python train.py --n_layer=13 --d_model=384 --n_experts=64 --experts_per_token=4 --d_expert=32 --d_shared_expert=128 --activation="swiglu" --moe_layers=[1, 2, 3, 4, 5, 6, 7, 8, 9, 10, 11, 12] --router_score="softmax" --normalize_top_k=true --routed_scale=2.5 --balance_loss=0.00065 --balance_bias=true --init_std_router=0.0124 --lr_router=0.000842 --vocab_size=8192 --norm="rmsnorm" --norm_eps=1e-06 --tie_embeddings="early" --optimizer="muon" --lr=0.00622 --beta1=0.95 --batch_tokens=[16384, 32768, 49152] --seq_len=1024 --train_tokens=313800000 --steps=10078 --dataset="wikipedia_en"
Below are experts of layer 10 (counted from 0) of a mixture-of-experts language model. Rows are named router (the router's row for the expert), gate (a neuron's input weights, with its number), up (a neuron's input weights, with its number) and show model dimensions 256-383. Each number is 128 + 24 x the weight over its row's rms, rounded and kept within 0 to 255. Numbers have three digits each.
After each expert's rows: "gets" lists some tokens that make up at least twice as much of what it gets as of all text. This comes from a sample of Wikipedia text that the model never trained on. Tokens count by the router's weight.

# expert 55
router:130135114117144119142165111087094146106122135095114112121103058118145086124102134104122131098125099150137125163131089149149161097155131122142096144145080158162168114118139153107147105135143134135097152118155088091119139116159117154142100142106121131136140149118153126098081126151142131134141130090091133061116162126135120091123126107156137129137133130139118083136169125109075129110182
gate0:139148146145103132145111103155099091131123087100142124120125161143084159122121155126144059127108130111157132134113131107137118167121173116137116126136157155124123149147128121103134159145131107118110141146155121141172119160137118148123149181145131086125076138078151114103123118117111174112150109138143123156156130144098154152162137155123101089124120127115094120140090104111110162146131
up0:159146093122132092127125140146138108130161119103136134103148133164119087139133129181123103139089142099106125101083132121096137138102131178119117135074118098097138144140108144131142083175144118129155107081131129083124129136119171098155144078085159104138135093084105071117118139141127122123114121125140125150090104174125085105138156133146143154131085176124156103127084091145123160113127
gate1:131133136143115138143115134119122112161171121105172147115132105092129145197127109102161131149161114169123096097130154175104159133153095113112126109145121136149115100173110105128085093155147125155112098148129108098144128091156168115160123127110094113106123151087099120147138140132089095108162115137156117126149121097126137105101125169137093119120128136122113127098128114127160103157102
up1:138140122103121100128110130090132154123185089106108125102132113103074103196120185099104128130119087118130123125104127093097164119134119193121134132119152084127146131103098102142139129146120144154152107146118137070143124091126167128142141076155135107136096125100134151102125113109124138122139187128126103124088168121126140170156120096149137118119083164149118148142110137145147110182142
gate2:113127120149126076133153123108107142126146164130140132120141126170109092128116105096143124096108168148134102066108102180153099131110124138127134130090111133103078119139120133150100069133120106096092084108125116133095148155158125160095128105112145136153115114085122124091128094156125138135135127177134115078091111084140121078098078145082128144160125162138149157184127143117091092102140
up2:124136135138158064099131132093149135100172105142071098153158086142137145101100142095143133147138129156147084108126079109159131090090110129138135136139116154159188142124146132129162134153129150119134129135116116116145149150138120159157112116173204157136151111128127139160094130105141158139154093113130149092156148143069120152143112108117108136141109112107098135153140089087158155108126
gate3:126144127102153124134124102099144153138109158119160153131163147147106167143125110160085150089126111160140126105147147157159131138122162113133155122153136073149110096119132136134101101135129122117194150098112121128159153132135055107127159125170125096122101109135154121147152167138136125118189125107158165098169110134139153093147133131131133142091153150146131144152110072157128162138088
up3:153137140113137084162145104127148114138152108139151143109116151120166154129132133149121169105141151103122125115088131156101119127122145133144173138156154151111140154124172169164134119127149102077130116153144101161072140136152141125090150116112154139133119143152128185130149179151094144122136168127111150129142099127094116138120143108165128159147178142136169113125140120156120155103114
gate4:114105117110144131121111151104156113097106135111120148154144092148147116104181160085130168114124104151125143118109114156149105139125118115146106159135185193084158102120177150115133153118130105148116105101128112121125094129113151117080195143117135094082099130162112119143107113140158159156117159152177125163142098099078130087093121149107098157086134152184125131134068149134148114168139
up4:129130092110133162147114132124138131101109122113110111147103120128141164105145127092130158123161096133136131124117140129157116149161116134162124126118138199085154076153119158074120132138132103134125113163122167121121128136103073171098184144110100082101135098122101123075081104162152143168118140136149130164112148098113129140109142109135111176143149113187145096137068103114128126133137
gate5:181153098125121114100083137100141094106172109123146114104139144145145153124138126117148115078111136125093122117121165116129157169120144136088126102133151101149141106118188134119116151112101096101107132125140092132117151165112130160113105148096103104131129138147125137118169168149125127132137127152093088098098137063134081129106073128085121096121160079087099146139118125131161104150137
up5:115119159159151142126164126133108120108136135116104077125112117136131123130138132166131165161143118149145089127132111146132114107129116177124126090119114158112078127121141137129148124135139160130135159112149141135126112142107114094137147153122129121083127131169137122119139140095131157166116100128126115161146126145130123097167141192138138126106113171145170163113150138088138117128115
gets: " |", "|", "-", ":", ";", ","

# expert 29
router:158139117079159120111115110120131140144118146141118192115131096137138172121170124141121104113171147185095154150177183118129087122116149072061107142147098148161066123118108132106090151145143139125156133152117104106140125103132112115117145126122127087126170111118140134136116140126143097141110146135151136158149115108148127133097183125130130089076141120104107093132101156087147135105121
gate1:107100137124095126127123096085118133090142171140138156154066150085139129138139085115142132120143176096102156211133107115113102138144144084053136152097142103130148112150103120115121113167153129118130137161134136133116109125106188090118138144170110120150094138146121144174093146123144097125146159165132150120121112098089107127099108065129144140129114068097122147126103071136127149127112
up1:097119097093179165077158160135153129107123128113143080116125148129132170116092157125173089117113101179123142109156114071115135190125139143153153117153105157113131086110136147152138130151158143096149124118121157148114132152131071124122109119115120128122122121145105161106095131115120151161133149122152110142135138122140118081130116176140142089178112101140126101115149134090169117086145
gate2:135067136111079087108111135097127124145143146108153177190131103131116143101122071146126158117093138127115111151114134103117148154135145164131092126131167101148125159137124143106163150080090095129119104162133091101142156132146176122118144194153132155154180152094148143134131119162161088154143129154120166151115124123128139141127137126135139141164153095170124137123113085135157142136110
up2:116168154146116119114101151147177148122096157122161134182128115161049121112176114156153152158121154136122117109162143120158141132142153141128109146135105098107134096168135134117139119095108108102121047087142114153135098144112123129137114143100154131109139134140198155136165123117136160151093153128110137159144125155106130122187174119127165141112130146126112158138127132108132121153126
gate3:117089091125171151138151073088105121178149157094138153124125086149163138121119137154086100124153126156151079130122122116151127141103153066158134190133130149131141119139117137115108137124134137105104193139131120125143129150140116093101114095143112177137132113076146107127130126072131138147167118136160085149139096118114120095114132150149134144138127141138080125136166143135128123131106
up3:091127107150170139154166100072171124140142137086114160111162095085159142134148116197110126140119133144110111137182144138167112149103156085106157192125090126119154150133126150137123116138102185112122116106135111081113118115151146111145091148159128157119114141114133146131146141098115145113143117137145101134119106113092094133117140147148115183118119139123101110156115138098140118117117
gate4:082134127166173169165147102114066107115164110153132143127119104132126126110140139111103134157093132107130138109124117149100130096155085142157132118133114148096164126133131132108134103155165157145116142162112138139099112181113149146119131144117131109180137131087156108155120121100120122193048098172131151099175091128136148145134123107146171105109122125126130149083095130130084121101140
up4:149094157136104158098155184180145150112128078147128127116101150140154077129119140137131119133146134081122134126131096125123123140080151133119110142166113123164120120126123131166167139131138104095130123115114121152176106109135130095156132126157127139068128114162139103124144137105138132102197166124119105108079150138172110099146135135108070152169141160140167103137133158173145121115144
gate5:111129112120111158173122147115120116124167137145130129126122155118107106099156135100167095136150099139126176132151141126089135151163094103144131119101120113150086163144122153124131170162117129138075131140181140166128125145127147109108107107126143092132107151124100151177176144124104174087116144167137118116130124117137123141126117102125114114089150091120151096110153116174104109143102
up5:131104160168106144181131133125060127134135119148127103084136128085161194139099137119142130162088137113135080073118132126186117109105117159134134144081136100127159124131141146114120113105146135134146114135118111131147154094139128155162089125137185164127094123163141108128144116132109146076141094090159159099106142106130106146139110112109133132136092151160138121149138108109165098156140
gate6:085136148131171139104147125129115136099110142138169132112157134095130147108108084133152126092160124099147149081142147110129157122150140092144149137122134151119120116132137141126134109158139141152124110112193100112140122114107118125159134092169127086168153119095165083112072145141150154112141116104124156127129152130124129082119114169120144125102143143115121097189142127115119125082138
up6:118115138100141158132133089142115131114123122142133138144144152120155172132074126115129091125138128108122122100110159109101127087177160103144100125078112148151155122174119132118141160168139130152142168131171099122177111126128128094158143109163114110133139132084163123120111132131153113115152128095158121104103141122101139116142121121133075123120096098144127129109103133118111122093114
gets: " and", ",", " or", " but", " &", " He"

# expert 63
router:166142104136151115137133104161127114126132154123113126155078147097147159108141140069153127117105143104141135141164174114158135149136161156114126128139176141103122120157144125106113123106100155144166122113159145173155101153135137157119160107142113137146119109113092151136133107147099093152114114150107156131116138135124144159101133178099132136123125086147121079084092105179076094144140
gate6:167094138129131137120152155105108148138093127143127090094155129130099159145129092096110148140069121101150164108152180111134150161110125139144106156140110146146156117135117127127148162135145138119094145132092165153164106148107157115140145126132132160140102117104134103120134091170148101128097141109115124117136104128145099103182103126147139152117103113159129131136093146118103141083144
up6:129078126149128123121136134161111123156158075114122112080168115148129164124124134120148104140094107138120118115132101097155131159087131102148094153174105120159165128128122112149087130175133132126111164134120149132133077176142123094177146127125118134119151117097149139135118115152106104097136130170144112120127148139177103106132151147135149092152089092096126171142116161145133103157151
gate7:138103137167114146142156119136135116111106109138149129163096150119122120127103153102145126141134164116162107118151158162133130157144135134086139149134131155138121091125122123103086160157116158159146119114097116136106122187122114109206154090121119086112127101128121151171121148147082111133155135160129129154136160100123110111115135126107128119143123154117134103153123113158135111116164
up7:114158120127131123115086155087129131156186180184148136118120066172133123155118108142092151108147117119126162124110101128088116101120120125141130168129131111111127140090128178139183099110125096132147118122119163160127103122103118133111113143125136148153118137133118074126109128098146126115066101172107114095104110137180149116121142136125131162115150104106116129085102138145102180174109
gate8:151105101122133112132110126136115103119157074126064119127134133088141119179132125101134135092169111101140151106168103114137137149112174138108088142162147121069135123141140093125126138110132094106138111122117114158154148080128150123099164097121133136164155136136130084130133120155167077139111122118131156137137100130106137106138091121119095158179124143176135123111112176085095086124150
up8:167160132142143136134111137120133117141115154091135119160147133191099183134121151116147135082142118137153122115125139101109128089197124106110166152144131139123133104138096131139138144168099152115150141133108097112111151105114141152154095154115073150109105132118129131113126144100084122167147132119148144166128107110121099142121149138143109113115125121117126136154114142126096127138080
gate9:121163123162134164118163109163160069120134135134143168108150117105171133108112147133131124141120116118147115138154148119101144143147119124112094081119135117027120090130174148081114101106144134124143096130123142139161095136121116191114130163136122130119078110135110136147109128203164140133133081125131124140148154096170164151122153114121140187123113105123105132104132121103140086159153
up9:152095127185117104133148142141135145115163122078110098150103119110125141107151134152136102096130169114152138076139124177129115154142155135046156088130149176163095147126146157099080177133120124136156116123092130093105134144119124129149147134137111127104124138099057139118127115109119132091163132169087135080102121119153121088147116124120100136143144070122122154160126103150131147078133
gate10:176109096112127119137098111163129117116133148119151154134133068107105082130134149130116162102164137149077130147126121116137089132101118117148132126167110127127123143123142139123121132116126103132140123100142095150129085134145125130110131144114145157146131139122105094158143146108118138175158125181143153125125167125125128133126124105147099119108109138156131130142111120209130105153148
up10:137123140109110105157145143174128142092139113096128141120115103082103121100137112155099138136139092162112108157153142108144099154145095084130116097119138131127137115104106132105096144148135114182128130132152088092134119105153118081127179112135141119142107175113105104125132147106149103135163142180122195125100138138115190117116132157120158139094128118127115118161152094175125108147136
gate11:128109132123129148126178168177107164141101167095133083106115145111146142135107122129160151138101119111160126144150135105149092167110113158119093097105105126139125132139130123168104126138131144125146115093126094148169158153183108106136136148123131171119089128134143091141141078104100099161127106148109105124099107116092156136090142093133149137109100139155109125166109098141108115128176
up11:126125120113131126103171121146089125165049167107158073151108189113120136136114141107147124137107116147125134134168149118104129157128125136138112143118140156146137135154154130126098146125112152133142106123135134155195129159167089155130146116098129143103125126129106127138116119092117096123131106133139061156107136085141173086132140134125127147117080111124145111140117068131141127132132
gets: "ed", " a", "ing", " an", " made", "d"

# expert 30
router:126153122117136101155122130120140101119120141123171106156156098137132163091126189162155157118117104163140114122116109125122115049145114105075129145123126107139122100157145116161150128149142101098173146121111146105117119097106173124153110117103172122157174128129167140153118101151144144125157100115151115113150132150122130106089122111123119088122111163150095122129117150110149144136130
gate1:118140130129124101110133168137098119111060114127151149133163149136140099081138161125120134169127106151151167134173101138114153153113112125151115137143110117203145141136149118099130154122144121147130139122143133117145106163148158163097141096078156086150150107104169086096138123129107106116107160124093146115118156093125147148117133140121145161119107132155135133140151098116117103133130
up1:147130125172079134081138177128110136151153135087154099163141139151084126095082133102157130164145094139141143140088121120093139141153124124136164145178138100136145101127137114090114137105102136092138106141131150115112115144138097103133134128150134169148170175122139113130146120097105144134127144128124138182103172101160086117059118121139128132105114117134057175143116147139132134114096
gate2:128168145117139104138132110134137152133134140141187104080118069123119145148128141116115095114163103126107107078119140149152144123124103080076137106134101142149138078140130105127145124145134098111130163133098115138102109144144154102062106124109124107134095167102131151157081099073148181129160143132142117139147097159099105126131145123126144120113082114100110174121142150127118113097112
up2:123131134101141109130102116147125153155126133137185145150113110114102151099128144127110137126117123133127125142166112116105120085127105111114167114137128105142122090098125089147134102090125100118159137125103131106128103132142177093076085139096160131107149120145129148203136124111110150149162141149156114139171107185124167149089104107129144117117124145131097130128121134124116124105133
gate3:123101135107127098116084079105153138138107111144141140159143075109132133153089136090135117111125132167148139118171097150152131108126129099108167148130159177112134155102155092079132128163122114160106120074109120148116135138082128124159147127147131162106137114149126137092105121118199137139202106149121097118100074110120150112170131141075126110155114173130148117155125152144133094115114
up3:174136156137171168116173126148145099119147114146164121116107156120124118137143096156103131127124110071097120112107179118127121145135114182131127127137102102124133102140104161137102082122154150088086118150150116155151102120135133107087177154106100080160072093135097177163146131126080140155097174118138119138184192144113128170117134124115159149103128101127100104126109086122135128122131
gate4:135114124133145142085117132103117133129080127127128152071144106111147122086068112150126143091175118192152139120120156147129116123071128100134152144137161139147159128122092126131156085157138169134141126133109139098133132118099125126135114116137111104126117133090137113096120121129121110130097139120150149112098138078089154113127169164131100146111115107092122140137103139110118102148119
up4:136166111160147127112140145119137084094149099077119146127142115117143116116100130172192134109108127105164139117133125149121126084098147133122157101136168121098126136155116172121131143129176149115126108129112152114125161153087126150142124097179142098119129155095153121146157112148134144120138111177124190100114109154110126121087167154133146107164108121163110145154118105151134163133115
gate5:133128111153116146097150127140109135134125135107127077111140111095127151132147134148135137122134176124127150128153117127122165092118126133089185099161150103112103127151134124164131159122113141120183167135105171106153121110131178121127106094118140116113197133154129146126108150152134129092148106123111115149158156143151160136082104115101177089135151113122102122139099146137166093116113
up5:129089117115152098144128138114137125138169125099144127108123124122109115123140103118124120143122092125166119100130124131127112157116134116204117135131089164147126147128153110103142092148129109150122108120146100121130139155119091124143100107153119160142103186099122091098135116138134108136134127137161173132130096073140090122189109145161137168140112156143159173162147095138054153105131
gate6:152131169155114108142111204152121123134115077064111124124126167133153133136090147136107114158086120134111156142129174130163137120106148134161093104123077123154124109150115120148098130160161136124137142116165152130130100142106142155120155103157113141105154084138106111141135110096086091125118134143137130067137116133158168160112085148139186141153134102144100109143129123126140122152174
up6:102158112137114132155128086129119173160148153127158110114116115080128064146164095145118127104146175099122100165084109132128086139125112124121140129093147121148110100108103103127135147104099094114114140150061136131165131146147159112117144144137132127132097140138140105139153139109150132137130109112112123201102133138125135111150137134143101110123112124169153156124063145106094124080106
gets: " to", " he", " that", " they", " it", " who"

# expert 51
router:149112119142096075133166155150118143112115118090111149106107097155171146151139123095140094143163078157156145152120093101075085098122115075129148118122123192132145134106074135102105133167179117147147157125125109150124161134114140122090161109158130125174065098110138107144117113126146083125102157109094137085140134136097142121121101115062111145151124092094107109133169146140104180141112
gate10:113135126111114123158126131168130159138125157129120150157102172071132128130134147134122122121148135141136189101118150120141088087095151119097117148122139155118123115147113128086128155111123143146125165141107151115164097147163099140100143126091129141109123121050163191092127101090128112138162113134134102130103161134126112127136120125106132120179138085152141099137145137121100093121161
up10:151078127149148138112125118123142105103120113116134102092170153196135104120136126084102138176104153117145091164171077137144140166133103129116152117111119077146146121094162103111117106183168131129127127112167126134100136125105088110139149171129083169123114077161147100137147100121115140122118133109144149160134104102169136160110123082117120141122142137141150136125132111146139148101107
gate11:166142132120138151155122108095157133110146122110086096111124102154124120083086121091166099109141117167153152161106122166136152099123132114124133173145116152146180083157135153135080177116155126133115144125123088159157151084141143166106111163125122133090132147114095116104101141141129118131144156123155177134110099111150158132118137145117144116122107106111109120155110118160126112155139
up11:124130145133149139102131143151131106176130155174172131128105132115118160122138126185100140094118123113126115104142146136132113090170121132141142122085132119086088128095148133140169070145146145105163126164108141134099122149106096097115130102141111136129096132142159153134096119121165146124124128136122108099174137208154162133131125130184147122117154150125110113117126160093093157087119
gate12:164148116107111152148116125129109105161143158174137131085170167118132140151112133101105128101159118110141132130156086094141101124101110128087096083112115174135092146100171123108114109135112102125139169119170127118136134140159114091126131091131092138139114125118159135078130129088127135136186114134107101134084118137062104130161150147087141128094167094194115170141117152136117137134145
up12:177147163100142122144131098102124109127123122131127173122065127159174110157157127115080131154154138072105085127155089100136141133115112105166136106170139130112125131103117106102158091143111121128164172115114118130099144098124133134132125137136173113122115085114129108130110134130108144104106160133116121112155137109154136160119131131137136158120115159084131080123107079103071145090112
gate13:134139151107161125118123130108163139146120133132079104131151146102124132161119136114134112115153130145140127111156150146152135086137161134168113111132098135100105115131110115166115152154165128120110130147119087142131129158081169152184147116078118118137103126137157135082073144113136213112128122146128092107110155108168122126094125113135098150149102119143102083177123128106139090139156
up13:066102092156116129175158136100106135085134115146147141126119102138130114127151124139149116155125095129138172157092111115108141189105151149110116138147122094175136102120135111131160136140119156149137128118127158091111139155135083108117118122163119146133145131133173093141160096110129087130154184097134174176143095164114111118115127132132160120061133107063138158096135127103072136107154
gate14:125149115145128113163154134142141085108136124116123163133106049097118118098142129107127144083111129095124112210117126135156108114073128152122108092123134133109099110116124100151109095134115113088144183111128113138093109138126140138105151126167140135117147148098095123130118127142079104101084132115153101086099117127135119134111123131132106101112097108133108133119109097118094155154176
up14:135158123085114143109102163111155123138109142139147109146185129089125104168123133135100134127121092148132151133157145128148178164148141111135122141132076121119142106148144172143151143129166125159097080134112130099166162136091126121125111157116185130142107150159121098147156155102165165132176115136129149128126162122132131132141107092138100145132130119091164145125138163137143114163115
gate15:079173104130152075141106099143134138143105153101108095093147137105096114138124111161139083143116078100175122103151154134122150104179126110077071141143109135092094084129119105139158148160119142106123085126076136148160137123126109180098151130135121110082127139128154128099096138113117100103118136122144077125104166152119162100126175158122130146122067124114128126153123120177095133098119
up15:156158143091129120076133155113074161125135092089136148116107131122129113117139148097144163166128103165141120137135069100185148143152122129121151108108182142155148126086141130131136143139113149138154072161075146135081149132149121106100181081107085128097158106144139167138119130161091169114120130105126134168135088165145090157111129156147118114155128117114120146112122114124128137102090
gets: " |", "-", ":", " of", ",", ";"

# expert 31
router:142126091124113155166124117133142100117104146140103119127179135138149137161101115143120098146183144147149100170057103132125104091123130109092081104098104140151125103106159084093138132121144125160102144124145142095148158141139128160115105125108087123148102109104133137109111130152159117101129155123115122144116152094083150191104179148093165153108095102128117103100136118128121178120110
gate0:092162143134121092144124103092105131108100110133146116142140118122140119134125109131149168153168108115143159115142120177114117163145176102111113104090175162085157122105108133139118122079091150149186172146111141112145115121169191097140160130153128090150114137152139134127136124122124064124116150151107157161139140108140150097116098142132139120136130151136123138147133093108148166144159
up0:108138124160129093147127134113104116107137146111153143129159119149095143141133115146133157097159139102214180103123123134149141116112149114105159137096167150124139107121131086114136147120067143135134128122109126125127083117135179136181131137135115109117103180109146128085120136122141062156136158148064133173125144121104116121162100131138148142111139158144103119109133124111156162128127
gate1:131172129128159102135148090123146124063126160104114147116152134109131135102199126125123126114123115111143143102142135096085087125160103127152119163124129123161133108133106128154141147124091100108115101111112147153123127114079164132134114131137137098129115152141119131134098142141137100113078079181116170115125085116087119110130129111125117142092132161111146118129138140159134111149155
up1:121170119136121135125134121143093149110096192138111088101145113112186137149114140120121139092154125147146173124148193110125120073121140121128172128135122136143130142148075105143145127145114139112125087143138114099112171119069115149110155124084117117134159146120165135137109114124158136177121091115144114119141118178137085122095122106155135142156078150127120130106176124126131144083146
gate2:131097119136058092145135130143135110120119145144151141123103166151124105125156091155128121130097122127108150089105150142128108163110145140104073100102175154120125162141127097128091125090134107105113106119140116137140126115132116155122151139107162130163146123149137078107149140160118126109195111133153085140125156126152169117121133132108092134120152129164109131096160145193134142152102
up2:126095154143128124150098138135169141139117102123107071195137119098138102110111142109125128164118122115113130114130085121130087126119143133140146107129154120114157122171161097129105157124100096139132087118133131160128131136150157162090146101174113172119108137113132071135147142104107145097149129110105084140134105122169187181152101145143142145172085136139139143146143115163117157146142
gate3:120077159128086127099132144121071147145165101136169193134143163106094135111107090142104146115124123136144083100130148130126110121046088133168131178113099111141132137142133150110139127116110152161147125147128117134113109104151174112156122113140126111149131127118088108133143154110108187111082114143167149089124132140148100135127089100165157107149125104132106192122135147166107144113105
up3:131135114100141135141156161144096107091111102145107153136126106152129125126161086129108120118091129092105113137109108130138091114112101108119096131139182111136127116136129146160120117173122130107169135125102138157145124200107163087134142127153120124118130144096145138129121132101087125097085119134181140128116112092134134081157133144149112135073126179099135171080115134140125189133146
gate4:115135103155078049108141128134109088137121180162143165147124167075116135152155106130141149087183136123130079170178127085142145117116133136134125110125099097107110081113115095113095092114119132140150131138115133126139116142080130139096122140124107119166164173135113091103139155125111150126135139142154163144119169148123102177123131113163151120103166135113119128116123112102105152156114
up4:147183148117131089134121136153153141148124163141161128117087114082110092086123072164117133162126134133172119142112141112155162171127139160103115092118154119144113154156117093165139082110142112110096101086121151118084133085151126125101115149138151111146101178141120174072132173140106135122131124139100142128149135155125161128128115122168170147097128190151139130106123185117155133140115
gate5:138111143126132138153154124126135139125131107152097108126135109120114131194141153105136129144115139172144142109118148145127121086137144123132109104153154126114138090071162166146126139151133097131166112131173126101183141154161117112070160159157128095116117072128135109168101118126152148134160132170109096142127131100129125158148143114105119159116116116150123107138089118060100142138155
up5:124158124128089100100103155137171095097101158085094151148149161122092147115130164178131148121120116146123072156139145125173123139123100117106142122095148149128083130146121091112115129126126122138130088139104128127124105151072100116128119131130116104142116199114098121109130119200115127145112175113151173161098142148097132191136143144140130129087127121119141137123136115106109142192106
gets: " of", " by", " with", " for", ",", " to"

# expert 36
router:140102138163132147122128144129119112124106125107147132114125107119147158100134150114129125082139122124114118105147118128137139134147154103122132166126072157146156099103102117128126118108187124099127124112120129084103137119107145128123130105103149127107115104107137135114094080143111116105066130118132156121114110116135146102118086104118153147140130128155117111089157128142108092126178
gate2:099166123144128108150103123106158114134101134125164133137147086157132074124090102090124131116092128097141116175094132172155107125118092129115138151119155121132163115106091085116133088114135149149106105102150118127103100109125138121150165124130137110150144115113140104097136146091106092085114122137129125173151138098163151149136124076139115135123155126223111129065099104163136172135132
up2:138154144178137115117126113115138123086145186137102141155091123094160158131118112104105131123142127144129138128128123120167121135175123086114133121146146127163124076155145117145135123138131124094122109139127129126117119105139131136107110148069149121159130109130133122107150096146131166195109124126117123149133132150111131073124157196115108141082183135122130110138112143093109125110146
gate3:111124116176146164163134109151073147107148119134149159093115102088140116101119142109139091135110177132108117126145168096093075103130105128154130116137091105166090165141179146168144126123110131146181109128146143151152151140114105129110131097115142104138137127096096133087145129147089115124150147135139126107107121167132129121079097101144118154146107126091131143141129124106114119135144
up3:087147155100104125160117144161122114207115093138147138149164164154114133116141138136119141131143145110148141158127095134162163177118107108122140132098166138103123130127119149106115157135148082090101148141126131132104104116114147139110143165104144104142097130152140079133142117117131105142112104119146152104117121065160143123184160131133153111134134097101123127121090106125151120118137
gate4:131094122107114106162135122139133134128143160095144128104143125138115072132111114143157071115109152122126164125086111133142114116113136141101106134135073092124182112114136115114129130107107129111129125124133108105161071145122129121112126151155110118078131129074161095096144132140133174116115122122096102095123106140112141118109145117120072122117122097125137118136132130152128164161153
up4:102134110076141154125093132112136107113160164103091138134101097131090134138111118152147128154145135115109132162123097173140108096114108132160104138132125088118122140108110116148108124066120129160135148118150147128138105156120146151123130150074197103116151143137176068152135148120126151128143135135115121130132124151134146147045154081130097107143156134107119113148171119139116115168126
gate5:105127146135090127102150128126124160150131101136124124136110114124103113093120158164123144138130103146106113148115133119112104140151124108145120116106126141115130170080073130165118151128092104108124103159118101098148123136128102096126159072169141150109135165152166141134124099094126116136084138130096108111143077099075132166104115146140170127099144096123115128093165175107110137137129
up5:088107097151109125134160111125154139122112088143134125150147157147125132101101109095086147084161118137112142106156120113119135156126125151162147128122128114137139145065085109143068157112146127141142105116116156099111130149093143107109172083144144132101128110138122119132096111127137072173129131089151125148147139130117143118087115151079157138103082142131116122125142084090122100121116
gate6:134134109202132118140116181091145125096147113104116134115090123163124110077124116102121115117114126101124095117098151122102124127116159155110147110145112131153132142115146123161165092167152153114120101144126098146122129106137113111081123176114126135144108143127126126114099131101151134181057067119138113137082128149116131111154135113131134129150164114186089091107107118141077143132208
up6:111136136104159118129126105156113163088126125165150132130163119113115116126124124156134141162143122131178147135114130087155133116148069119100149162124105140135119156108129114129122172132111114132152133099136158111135122109141093141159118117091115124139105096130137141174148094145137176132128141122149128154165119121142092169106120169113140153091125126131125120155096121106140131108074
gate7:147128166122136127133113101111140121113131111170084093138126129125084120161172131110096157121151133139128139134099125113151146131112130149196156137120118140109126140112133137128122079115093119112142138094152064110141113115087123144108133140155181130074128132138139131139098118137108144099125156104114100113130137145146172122128092096186128133114082087112151139102128155153137118171136
up7:162128158114115112067111094147130142108124145124122113159163123138129114150134150116055155122184087128130131126114109131143150167127117105140140119156130175141132126095167131098085097112143072129093165114132108131153118142114121131124149095147171129112118118122156141170114132127113130105146115146168116129122116120125208092137147154133116126103079110138136113120147127160113086153135
gets: " |", ";", ":", "|", "%", ");"

# expert 3
router:130109072150122115128182133135143154136167143104111107140175169147147130096114131123129104155101116119097140153133095110152110156142144134133152122157114141143136127138097115134072144153138161168093148114148115096122144125111149119106182139115142151095153074089139086118107111152108136126172151102129179099134124122134128181153137157081185141168104109169114083159155154141089141118186
gate2:106138087091074129182078168141123152094154146130142180118161115169113122128125138190144173126106109060121144133157129111150132180107133181131115112125133150156171108144099106116105124146108123140093150104136141127117103127113102142119123174145114146148111146124101107125136131149132119117104125081082106154066113138148136170120127110127113122120114066124106108157087140133085116113103
up2:133106115111148119120114188128151101113141125122131156102117159115114087113134086165120123138126146095119136168179094116129153164113102172132128115122140136162146125104152141115153143124148079130120156098146143150111139092095097119111101124151130142100153139117071148146138075163112129125120142124152101087086116134222151148147122139112112139138153091128121106167076132114164150101123
gate3:163151090130143135145157138149135137158149124112141124132134152113117122110140132152121130106144137108095139146161153107126129130121116149165179084107162167089159142115115117132126157121168132126112132162060159135135171142125130126124134135112088133097116139129117173104086131111109127137157138112103142182099118105140144159183162121112139113104143070157188146127074070149114125068115
up3:112095114104183091177092119129140145134161158124145141132077116078080125146087123112166116145137120127145156169137179126104159117123136085128146106115133138109135135149130187163143127158171193136180133128183145133119122131147121080159126096171141115111122129143115126145105163107126140156139148124112127156109096122059080134093146142107133161123092095112106142109105166127086151128143
gate4:109116139134104104127098137070138118128119131096120111148103118129100124141123167149162126122144133114139150114154161118143133129135134100071116131081125145095122148148111132126139101117112153130155154110119148146167166118131096096093144133145129120115146127131102107209105168111140095068108099146149161103130154118167163118139061131110149145088096109173145139136098096143051082160144
up4:127099104117127137126116108119129148144100149109160085100131132175113125096140105117155171101169107130137130126146103165124134156141152137071145110095092170133152136141121187143111134144129149151129108119123163108121169128131116135123156142127130102120161118093105140166109143117132131126127101157180153114131132118169146094116083103097105144084129122148099137191121097162069098120171
gate5:129095117124109124125078131141122120115127143125118157123118126101102125109155081101159119114196124146139146153120128116116134087127121096133166105160122165121159154135118133113146075123106158119152164113137142112143138185094126117131156128116143111150111124093071080116126138101119104103115119095104144086172124080148138093141142164190111166109134097129118136146142111086120168118136
up5:106108089114129104116133106110147117124099117083106118144121146126117137151144160076146118101134133129147166133130114080151142115162160119147118071141117104123153108157130158098120109179118135082147101140145101148116136181084145100137135095113139177115124175078128116124087111117141138129157135144123151118146116079154090139097122175162115148093123151111081146142154127101122190094139
gate6:110074106155130157094138147130175132145155199149164131121142149146154135156131133130088146135148156105118137108135113067195130126120128164145105126138115144144102102080128150117135117118113133126141101146128155120125113138119112168110163149121141158113124113112187151135148137131112119149133114130111137132132151155146140112124137124062102144078087123157130107131124107136132135095145
up6:115142122115128138133152103129112139136124054163135140114116102146118126121094148116164104200159154166113142114097126120105135119114107118100106128163090142128121074168159130133110131115139085150107138125096115181135111097129129139081137163121117133155145118155097109108130097106115163107133152101170120161126156143163144157120133113105115132122130128117156187113110118185148118110096
gate7:127122062116117105083148150129110146152169127082122086134121183146127134146124145135134147112118110090131089131133111129145122130125106136149176142126118100126142121127169145131127126155152149098184138113086128090161107139096139082154191148125127147131129160103131129169111131130116121148131169113156175144108140142180117167122135114101180115144136162136138151141127116137144127144124
up7:105123147148152116099112128132079138139134150113133124125134143128127133165139146125155057097139172125143131123132134100049141124119135136130129139161148108092149144146096115159127148205160156119151127104111117142103127140114111161178078126112150163116131109113123114133120088129070122099096158108102190124121095112110116116151131113074112091133151139140178140126115124111136116122166
gets: " a", " of", " an", " A", " with", " in"